Weights of a small mixture-of-experts language model, trained from scratch on English Wikipedia: a sigmoid router.
Below are experts of layer 8 (counted from 0) of a mixture-of-experts language model. Rows are named router (the router's row for the expert), gate (a neuron's input weights, with its number), up (a neuron's input weights, with its number) and show model dimensions 0-95. Each number is 500 + 40 x the weight over its row's rms, rounded and kept within 0 to 999. Numbers have three digits each.
After each expert's rows: a language model's description of what the expert responds to. This comes from a sample of Wikipedia text that the model never trained on.

# expert 57
router:507479546497609533462509440516545393518462519504477482529525476497525441480491497524554490532422416486470468478528483510438491484502476442635520455467437445487504494494451524530518562479450521527474472550493466428507459493493443516519537481485517475426421480516487454489555499507514461487
gate0:446509514435511471465484432487502434463566486462503517442492445508557581482560412559533576523502574453464541446526476482475497439446509467469507475466506474494470505457477494498486459475464528523469531467402487543572519440510520556495461526485425484474471495526551504548544534547561506480
up0:497483455458472528485528454405499557458415514466556446498468512477466517478523506497436543505533531522528426497553500513482557454490474483474511513471524518477517464539579475468597441508518536539452512577554500456550481452487554483534507530497485551480478474501525542471453476551591550597
What it handles: Verbs and -ing forms. Verb endings and common verbs, especially -ing forms, taking an object next, such as taking, using, make, gave, orchestrating, sharing.

# expert 50
router:446402554516526537506415494516545400484433532468486525459442514515472429510460466498481549529513438507477414432501542497435492502565474444529498464522498503532472475483526509513519471459460515494431465565492464494500490567523448492522480454477501558493522462575508440416535474497533467523
gate0:444526594443480471515485472483510475532485507441521505465507431510477455460465512514468468551498571434445522467425504475477468479544467500507491469458504479601476572428437480512466480477511486528483488577429501508535501523527591470472448514575558475472488504504470441547521429557496493546
up0:488503560484500526492479572450554544507468512526498486475492494538465466452459475488453453513397572504460435470504498507522399554507480427509504493473455529508485511499529483517522533486529501457495500576490482478387540541419466530407457412440495513477500513503423487483502423527480496476
What it handles: Proper-name pieces, table numbers. Opening or middle pieces of country and place names, such as Nether, Hung, Hon-ol-ulu, and number fragments in tables.

# expert 43
router:485464515445602474490441473522535433506525586524482492524531489470536401513502459483476525562413443515522445548464450542428510521491540453577541453451471489530586438424477509516541538488489513537475477542557463480504533528503475496560514503488510483510433521528462491490558488521516455483
gate2:488558503509513531393476494464481487554466541558487392533526599471484482474515486473524542531487489520553551488516499513572498494432470432513508530475490537554489486480555548531528544518576541483544396499578529496506528514488514485511468495509612510507512560517503464468499497487466422528
up2:513456497434527457475562454499546449450543496502446512544500449522515562517453555487488504410525494488407555485544473475483515448491438482464533449489465525584459523529567501479550537516481440513491478491535512405464444500501498480516448474523549536479486512466415419524500567552458500513
What it handles: Nouns before prepositions. Endings of nouns, often abstract or -tion nouns, directly before "of", "to" or "in", such as adop(tion), part, role, death, lob(by).

# expert 41
router:474462545512554571483470456459555461506453517478416560492442529408507469530489494542514503466405489506541452469485470540432473475477543534530603483501505487482522532497480455553532545419499481557485474606501432498464465511516423528497504479477550490461472488529534449484496511536489446481
gate0:515510484545556508403493469495508503525546406445469489529521508514545486548489487525496522500474475443563498523463381535595547507498561512523508508487472542496447513456552495495478489438516513480447548599495500534519427439513504484518446493452493513496578545568492483460543568534496491553
up0:400520495524442511520546483493519531509592518485570497523470476543468512460538494460522499522511476459511550521462438465508540461485507452583533469595489486512527439573477485463465453521481532504519569559559509492464528503517484510478507506455565434539460564485548537544563506551541417549
What it handles: Closing brackets and quotes. Closing parentheses, brackets and quotation marks, often after years or numbers in lists and tables, plus N in coordinates.

# expert 31
router:504445573474530588503464469517606413525554560492498520497485488509479419448455467515502527495524465437488501477476491532415476503523498473552530523491471491505490453434471536507604493464450503598433522495499485519449522501457459571506482492507521521473450528574490462435500459501535502514
gate2:558484485465541504490533542506576508577492489555529517442473499508435545481436484563504453504537431387570496535541511560497467463526551472515536500524504468410480486456499419502516540494500456496540455513492509487512495497481456583520492525524521417488506545546446495458490429488584519476
up2:517503448466557491461530493503591449493495584457537492562505536474506479498537509520489535478485651586523456513505486501487518539543463565486517447534425508462529531457536513495469498527489503445526500455427503465492486439530562514536489509500470540525420506480515469485579465581482449492
What it handles: Foreign name syllables. Middle syllables of non-English personal and place names, and bytes of non-Latin scripts, such as Gat(ass)o, Ay(ut)thaya, Malh(ot)ra, B(rem)en.

# expert 33
router:512449513480564540531460431502484458499439514515392520499454506436546457519522436548524467513452443495502431462530522574440523493516469474492586468538494450525518460468476475504538538456460472532436501484515463440478444455462500543547551486498476601510475519530441506507479537516535421517
gate0:540513510518564459508553477443488451504492540516494513534445514487490494499548462501526537533518459453480503528460531524443546502516590455473523322505462451526525571492474451577467480519470498452519504462570455493462456520476484440495535494474553505500523480523491580522522503544586506475
up0:518491490587495557552456418439516458517501565462491527475477460516493519532578523583523514518515451508470532511421557553541516441495540433484419511527453443563496540494471528497466518490397460487515470556477471448451537451503497488464491495478461495527477452495430551528505457562517522481
What it handles: Slashes, URLs, sentence ends. Slashes and colons in URLs, scores and chess notation (http://, 2/35, 5:00), plus periods, exclamation marks and question marks.

# expert 18
router:465427601491583574505482433518541433510483479486460481554492457456467430484500495516509519478456470478597479487562529522455475493543508446517568432497445479489537532446487475547491504473454490566465459519532495467503481520542435512567515524552530499476452470534509468417492458489531443471
gate1:505547480481548458536490518511472485494535481490534493544468441491568480493498481563536549438497552437512484500623525480549422498450496514415497584480482447526483562525538503549521446485487421547556510486514492436455524544460453460511533505524481579513489490501503498494547464486518571589
up1:531512494545542508531531523523496526507504517504566438475537437516434455472509481524582499503522460509377560518535508483521600591494529579423539485529465537508515473433475477535515510432543515546492509498530457484518421526552506531538503518447461503501523451519506486529504564515508595516
What it handles: Sports table cell separators. Pipe separators between cells inside table rows, especially sports results, schedules and rosters, after names, scores or times, such as 3–0 | Chinese Taipei.

# expert 6
router:493473476488608525546473438492581468477471563514483513470507455458511506511494404481522581494475433448568477512499536495418519472538454532551532522500472485527458459495425437520484508401453476546445474501525448465525513488531463548509474485561492512470496484527412462499523465504523436483
gate1:481479496512489509421456442505488579507542530483529483433434462520461484501497476540526603490495436514562466495487455468411477515477443454515542596545499480561485491445407526503489566557496443520508506578493500512476525544516477505510473535510499480454421456514556511500464430512459486468
up1:441466488419486508491526495518516523575499549555473475504536515510487540489466508580543428508615506527528444505505496504518535482495519519502481506498465499586518466482539518437570519497431488474510499491539563513522537398532532414435448534460502496548538506497520622457516512513481542519
What it handles: Opening parentheses in lists. Opening parentheses, plus some commas, after names, places or dates in lists and tables, introducing country codes, ages, years, such as (aged 73), (loan).

# expert 52
router:517488541433494471545479442474544437461514566454505498425519517466493413460588487478502465506467464511509475520486473514448497507525473476523553490531468452560512550401460454579533478455506501574475444511491403491538484503483530570530469463550468545468473478564510474478551483429495529486
gate2:489526501476523426529501460449483497483480494492534452481549522426500501518429471523546457490531520540447564474548462487543501459510515423571514547416408564536442450453571520520520496544447536497531513461496486511493543491551472535465521481571577470511496519558451436523550451552494540496
up2:525506526443577489480511462498446528483518480514532553514523440490516531478521521508528534492457531516472517528559418418547464557458414555574540543519469446510496442447425492513458471506480525475465483510564574483458540507487413537490471499522503471541590528540472431496568491519533463466
What it handles: Pronouns and word fragments. Pronouns it, them, him after verbs or prepositions, plus mid-word pieces like n in "didn't", "Drag-n-et", "Kras-n-oyarsk".